Experts of a small language model: 24.6M parameters, 32 SwiGLU neurons an expert.
Below are experts of layer 6 (counted from 0) of a mixture-of-experts language model. Rows are named router (the router's row for the expert), gate (a neuron's input weights, with its number), up (a neuron's input weights, with its number), down (a neuron's output weights, with its number) and show model dimensions 0-95. Each number is 128 + 24 x the weight over its row's rms, rounded and kept within 0 to 255. Numbers have three digits each.
After each expert's rows: "gets" lists some tokens that make up at least twice as much of what it gets as of all text; "mostly gets" lists some tokens that are sent to it at least half of the time. This comes from a sample of Wikipedia text that the model never trained on. Tokens count by the router's weight.

# expert 180
router:149137162103161171145131125097147127115095154111103095103105101119125112170091115156113141148084097104131107148158109150128142117132137115123173087124110111137122127091071136108133146088101116171128103166154116120126128139138096132157138084135105124101066111148132113144161152097144139123
gate0:176129135153142150160148110146136152104123134126131137088105093130163119113159088149148197100140125120156136096156134117081154119161143127184156109104133149138130130128125110135149118080145129155140112117111143139174098128112136133166117107127118156121110119102131104124092103106064145091
up0:125162160120100154119111147123134114111098137132123142151144135105121108150138093110138077119108090108139155123144102092103130131122101122142135149165125135107140160147201113129143142141108171089152164162118068086154102155126129127122142107144140099170111083129141151172134144114133127171
down0:099169159088127123177172141106137101133130174136114135093114164123138112117110152173105144138113116157123094126152137132180180154139154153173133112106155129110101128144111117146112114085140110125118145145108117142135070113132181139121086151115103123127131091129121121094149141124143121162
gets: "ak", "k", "av", "kn", "l", "r"
mostly gets: "kn", "unn", "mo"

# expert 54
router:114087144106141118129099105129103083116114154152126144092114103094148072136132102169134169136097105131181102150165085156078115127127104140182128107089080118152119130105131121161138110079109109122126108165138122114123129108137095151142131094111131143109099128144111128103142109119116122118
gate0:129137107140089185093135158090132127133124078116119136123148119129103146154152169119146136162152137123121097081138108148118150177115098127096135122135093098138146136097148082143140120130153092128126094140114182153121104126098130112162128140152114153090138082131138142131157079111130147092
up0:135136120140091142122155135153143119156082135141102147126129154113128120117123160099170176120106156095148138093148131148146100134152088139187138130154158113156127146116153110082144082154141119121129135107117157108130124150122147153128095122124140078121136082089101077127127143106128124191
down0:154159152155089128127146131132112118107138113093107128175138145123137147114113129154114109121123114150100185145137119127075140151137125104149146096130120124120160151117126146140137120101117112125136150136138091132125183197130073131107177152132162099142154145148163177135180142108099118134
gets: "3 ", "6 ", "8 ", "0 ", "7 ", "4 "
mostly gets: "000 ", "00 ", "45 ", "55 ", "75 ", "38 "

# expert 7
router:096086141116130141183112088077126117135132141133077145120117104108125074126125107139136139108104088084133100133152102128106119137134154080142110107148127132141140114081094157169124143112108085138093096148157090117132120135150115140153142153142172128127103128148094109108159122107119100155
gate0:150149140143130121118112122075144148163113124124093141108125088134129107106133128137126084139097143115130128110119112160162081165123143105142097077136118134118152102092137127109133138138127089138077123131131063146127120096126156158102134147178130128178106078157107082143110141137096110116
up0:143109114088144170093131143128131113147111120121110165130124101116119139154087139101112117077122127084145084154181130122128167098115147160096127113140124105111120142097116113120121088138144116142183141158124093118125089128113154156115116153136132120152196196144113115119117129107115148138
down0:127137153117139088122158123141109134114150113093120136102135169103117148139190122103117141118169140150172131144111130157091115132178139169147109170097062106160126148101116158180141149143104139127125154135163149128117164126141127089099120136092135113120139148108159153137109112140168123118
gets: ", ", "film ", "album ", "series ", "season ", "game "
mostly gets: "film ", "album ", "song ", "television ", "medal ", "games "

# expert 43
router:115134164120143143132113099137161115118133202128129137109126147100105084142125090131127139121125110110127081108177106127098093133123110107138154070138105164153119141116133144168178123093136154107129087145152090095137117142105112168148113117139132155110091134169092102131141143107127148112
gate0:092088143081111170163105098149118130112135179105163104114112122101114124144152116116126122117134097105092122091126122086186133071118150103165098138107148137118146096132126108137143128107126123136140126163120115126126102130104123130138154141159097114129100115169133149098094089104122175165
up0:142099101143128155155141106129112129123091135147128096135098111148171134117132209142152146145141143154132134109075118155175128144147120120106166108106119145150101127120167123079131083095135137137091113100126076137102100155150140150133137161129117092127130090134110131117127167138128104166
down0:097141119073131118136131132165117156137147113098091190104112116126133102155158123138131119117160134109149103123144116132075166126134154117126097110145092155129090085102136101103090128176101137151079147141133130123128128093119108130093108143111136128125162145105093165107179127165139121123
gets: "em", "aw", "ap", "ew", "w", "av"
mostly gets: "Sam", "Clar", "MPC ", "How", "oug", "augh"

# expert 155
router:120124173101173150132122073107106108153088141116127149123128151089145126152109148124141145167102105135124089140131094147102138113110141120130134132142147132168155113118082132168144182104107095113126096146189089096145108145154121161124130098114126139120085113152082128121156102114113124124
gate0:140123116173163151162121151132165090177115154148172132146110122135134091141137145109147119141159159158094107100088140142151162116118132118133134106130116123151143123171167129132119097131177132141159190119089125097140123122159162111130157094086153145116146144140148103148119177124126116137
up0:115104121120168209132141112095119125106132118132119147105134120171157155124128122130134128115152126122127074130103146119171138176120119091139137105085082140139156112128150141146089131186117095092140123148101157145150114123153113139105147155115125136173119109177144153114126135084136105121
down0:144112117141158136119117113171107132147137130112120109151128118090123100145137132137111125125091093144105115131111158100119145135118092085157132084118106108110163137133151091127131152123154120126118166068168179107152117149169122149200105148166122142082163139132125159151164116118120153139
gets: "the ", ", ", "September ", "January ", "March ", "July "
mostly gets: "September ", "January ", "July ", "June ", "August ", "March "

# expert 98
router:111105142121191134184114108114159110129093122148089131111107098120117113155143091126148124126120126142126115100140087141125158099163136143154150110141117096148118126089088140134138123078074134157110098176133082100122084131125136119122127096145152091105113120139122079143133130133150088124
gate0:145119153150149109127122145121166162108126120112149139125143132144109108066130136145133146147093119076138143113147102116153165112158118151127153125104140139144152130082108103149111098192123112137142130091153102118099121116168113118186131146092139123102127132117154098080128110188151113159
up0:103155129071148101100170112144117163153149164124119121117120136110126111132118129121166122152145112137124134105133099175162131165084118166140137125100129146115118086104159108167143150088090119158106122122083132137124103169152124142093174121107142137131134089179091118142160142115134141104
down0:154117150141104146122105114128139108128090114109135127114158142141152150140109101111148130171114141130146112158102156134124141148166114094125106112131137111101118173148104127111164104091125100116099140135157096105183160123100110150204113145152134097161115157102124126120105124136204153147
gets: ", ", "), ", "\", ", "., ", ",\" ", "—"
mostly gets: "\", ", ",\" ", ", ", "), ", "., "

# expert 185
router:099115143076168128137109132094148097161109145116101107128144163085108096151129108131111128113086100152106131114148122133120150127158104146140162102111112086114115141142099137161152114080105096154104089171173104140135130134122127154142164114112130098120108135145117122097142114082169086148
gate0:115142122055114175136122127133114083102118139148141126126134126110144152163162136140111163124123127121187149131136128135100093115140119115150185108121169089105135125185115136124141136132123117133131098170181137123110121162113182127134146079121121148174110137092135126122156139142159127128
up0:172125117131127150109131112099170104114130114098126164091136116101099135114101155113168140129142128115135090113155161141146140135143133110096091182110092144100077160127144144149081106083147103172102136150122112140139168113100167132164167149130160141119104147097119136090121137137123138134
down0:145143147164111082128122127184123138135133142130127134126125126155182154164108152133106111095113142145122143133111106122138094130153108144135150110160089091129146070110163095151151150110113125129136157089108119094110093146147097165135106091126197116122144127157122172108147105122117113099
gets: "s ", "his ", "their ", "its ", "her ", "' "
mostly gets: "their ", "his ", "His ", "Her ", "Its ", "whose "

# expert 46
router:113091172134151104135104109118124120151124127150101170117135123081114132147114100146119138116126087112137083101131123156101151103166100151156124096136094100133137144086125103156127148133109137152082143179183117135113131155146133122148116093147167135131093142171142105102171126083152126121
gate0:133111111117148100182102160084129166125153100133037084096171113113068093120125119142129132081161113171147100092156119127164103150120085147133139132130084134127118107155110131140118115128151128129127147135121137124161096111130139116139144113142140126120101133121122102100132147108122133126
up0:167150134120088132133129185185123193140144164105186163125114122125103137142144143137162091163128138124150095127157127127062109110099111106122125090147101153130151156106120085149125119130132104124157131135107180132120117141129138168104120116141120106131136108136124151114156127125104121162
down0:110133106120170134117137111105120099092150125127066087136106133116154136151085120157094199134161108145070102109165100153138138140111092158131124106122140131090134140119135137134103103095158095155114166132102144122105136152136113100118137102143145139141120119174127107140097150154125162110
gets: "in", "In", "un", "pro", "con", "lin"
mostly gets: "In", "in", "Un", "Pro", "pro", "sub"

# expert 106
router:119122157145136106163081107098112108099105137151077139097143127073104130124125117176111168136146094146160107117152097148101117116144131116198169107119095116125138146110114129155124123110091130152100149139158092126135090159124097121122122108132142119131103140157113110087144129109174107143
gate0:125131128118140099151120123096178151154115107098117099143153093147166156111085116145116118138131159177135116107141100150139154134157152109149133096125133114091131124101094119133104091149098191152126167101103110095141129128145157177167129103125104134103093082121122100146143104125096119133
up0:106145094117124097132148134089078115106118138110120127098160129137109126129151118165124129134108101142137102140149127117101116105117175144131090115110120120163190142140042168142102155123122069128145152169103126119113134150152083140159156143130151148122125100103129133143129101110106150149
down0:066160106144149142153136168147148092122137144137130097123158136155137103131126149131160130133112146112124159111139121104116109156107143144092132082134140160105138118112117074152160100107138093151132118186128150161117162147125104115068147155114139195095143129111129143143170126116126125114
gets: "inter", "ex", "s", "dis", "pre", "in"
mostly gets: "trans", "Sub", "sub", "Inter", "tran", "inter"

# expert 160
router:112098112132150166156117093120128086146088141117088145102135113118103066126095122127143126108136087140169123128131129178086123126141124120144126122130129124140141134085101130195127149107076103142109135158122119106105124138119068156159158104120148131118093095135115125104124137077141122114
gate0:104119147143126114140106132125106102129121117109107147114128092155129125122129115153159175089184116098121112149150167166106146151152116093122152112126110130101133135081139116161157117133104114142100166107110145091126109169143066111155156142124164105110120098116065115129120132084136157153
up0:116101171109182083143156098139088140093110086126141096128135115126117135142148099123146123122085122181135124144120116106124135151128169114134114116077133163093136093145074152124151148144140112131156177103107130103160099107107167132105112136173146120139149123152106164126145131132144127156
down0:115114128145141116134150142128187129157132118142178129104142075126155144120155156141134092104107148105109083151127121153115116143116123069108147152130161073116146116097111176111107125112154167100155158124136093131128113116162133129176107149155126114120110138085117107109145097136101123090
gets: "1 ", "2 ", "3 ", "4 ", "6 ", "0 "
mostly gets: "Championships ", "Cup ", "Championship", "Racing ", "Championship ", "Stadium "

# expert 23
router:124137176136161130153101123128168117159130166118117165104098130114115095129127134145113150139151124113158112120144097114086134121133123083164158103128092130130115111101108122170136147086116101152111106137169110156151139167106078157166124118115127153143078108166078105111152140092110139132
gate0:132098155132072111114142150146161149159125134121122149123116128115085096123163097148114110091177143157144107138152110107113128133112126116181123151100112095138147152101134112159168142156148103117127112103117130103134067110114142057132161128099103164103135149114149102117092111128144105129
up0:146099149122154161147135116126144190093119146140112134138109135156123133085169138140090112138142151123129161120142168124073146111121073101131129120163133191147134117164118118146116099117108136135197115143110099154142125088143110100117165122114145117127127157144136094137117102119136123081
down0:131180108106113117104113124135081120086126079092104105127124131139132098145131126159129167150141159093166114146125091160128102119129149103140165152121109115112194160139118156163125146173122123144123113149101128095159138132148122167115121069114153091126125139140149147111101112136115131170
gets: "ay", "o", "ang", "y", "e", "an"
mostly gets: "Japan", "oung", "toge", "amil"

# expert 117
router:116119148093169140120119110157118090164079135124119150118122152093112119154124130109147133146102102124157106159138134174073164081110138136159131142102125111173114098137121130146130157095101104170123095149159076077155101151151120148143111110143128146154104127159123131127149141151131105101
gate0:115129141142127157097127136132144100084120123135141127103082163115128137114174139098089094140142097113131137180126116101101155124098131126117117074096147090153121129163085155107157124139125108123132114148174145091144149174131159122124162082157117159142128150155095141155125153145152161131
up0:134145139129121124145127131105129120125119104153114166122159089085121111167109147147135096137188116112136150125169152173119107179139130120154160071169133118163106158136149167149127072143141156133132089144122135102107110173154128121164147136127100133124119136078148142141109122144102138103
down0:146151147153161119136120110165115094165134151107120129105126131151142131150151142142151126122139059135153132131120143148125139088101103166191134151094108125135111136135114128161162151120188118125134164129154146100125134089126136133110147098132125107174177092133090180110109102101132109135
gets: ", ", "March ", "; ", "October ", "November ", "September "
mostly gets: "June ", "September ", "July ", "May ", "January ", "March "

# expert 90
router:129086131129145141170095115103113054113086149147099168156117115111122096135140098161149149134094092178127100158114132145093150146129147109137158111126119117143130137092106134143160120080103123131114138187105085125143134140119084142145126084156117134126132125143102119115126144137166139134
gate0:154103148141126161107132096126135140101139174139096187102096118152142120161157127131122184171117114146088131113123117089125147133092146106123189146119132111119119123137107136149133125125102123133095131141090123120137122163076146111104128080160089125090125102155138092099137139151127099102
up0:121128112127131156132150134129155093153125101145107171118092130159155135115077137168123149102182162139121109091117088121135156155135090110107155110105137078155100165125120125117116135134134107130108112121144088167167155150105124085145105107099121153120132140124081110126074106120153101128
down0:136167112122097167101099116122115142139172159137167118092134186117124140122152145093079135091120136130121105120125121157111124128143112172089096106122123095138165109143176147153101109101131129098142125098120132123133079106152106094144109109175113108106167119111131141115079157115136124124
gets: "0 ", "1 ", ": ", "2 ", "4 ", "3 "
mostly gets: "km", "? ", "0 ", "— ", "—; ", "Apps "

# expert 21
router:128092155134166116161098115118125079124104131139103121129150087103134067121132108118128154150114106087117121122144111109077120118141148127144152141134140142181164094080097134151139155116130129159122132184137097136144111148141122125146169142140120125130064111154086111084147122115140125147
gate0:132090145130115117128153148181101108137144067172151094103101161108114147083108130109118155110175110110179097188136102165132135106128121169124126117138132120116125160119138118144139169151151084120103153152114131148154113115149118087148153157137124125119167093111141139119106129112119124134
up0:112110143108125129119088136129123163172167124149142072112158171108147121138108141128115125132154116148112109145154118136127150120119090106099129115190145109121128126133133086162127107126129101161091119082180105120080104133174136132104143138085140169096119163120144163121106165128149137127
down0:108135125068134114142148137171133140073113140133159135102095111118108149118128141106135204125138142125137108125116103141130133120122123133132160136119130088140138177090163154130138100080130069110127102126105105117104101091104122097132141150126146082115170117114155142109122118107160086152
gets: "on ", "On ", "born ", "time ", "along ", "name "
mostly gets: "On ", "along ", "name ", "song ", "episode ", "match "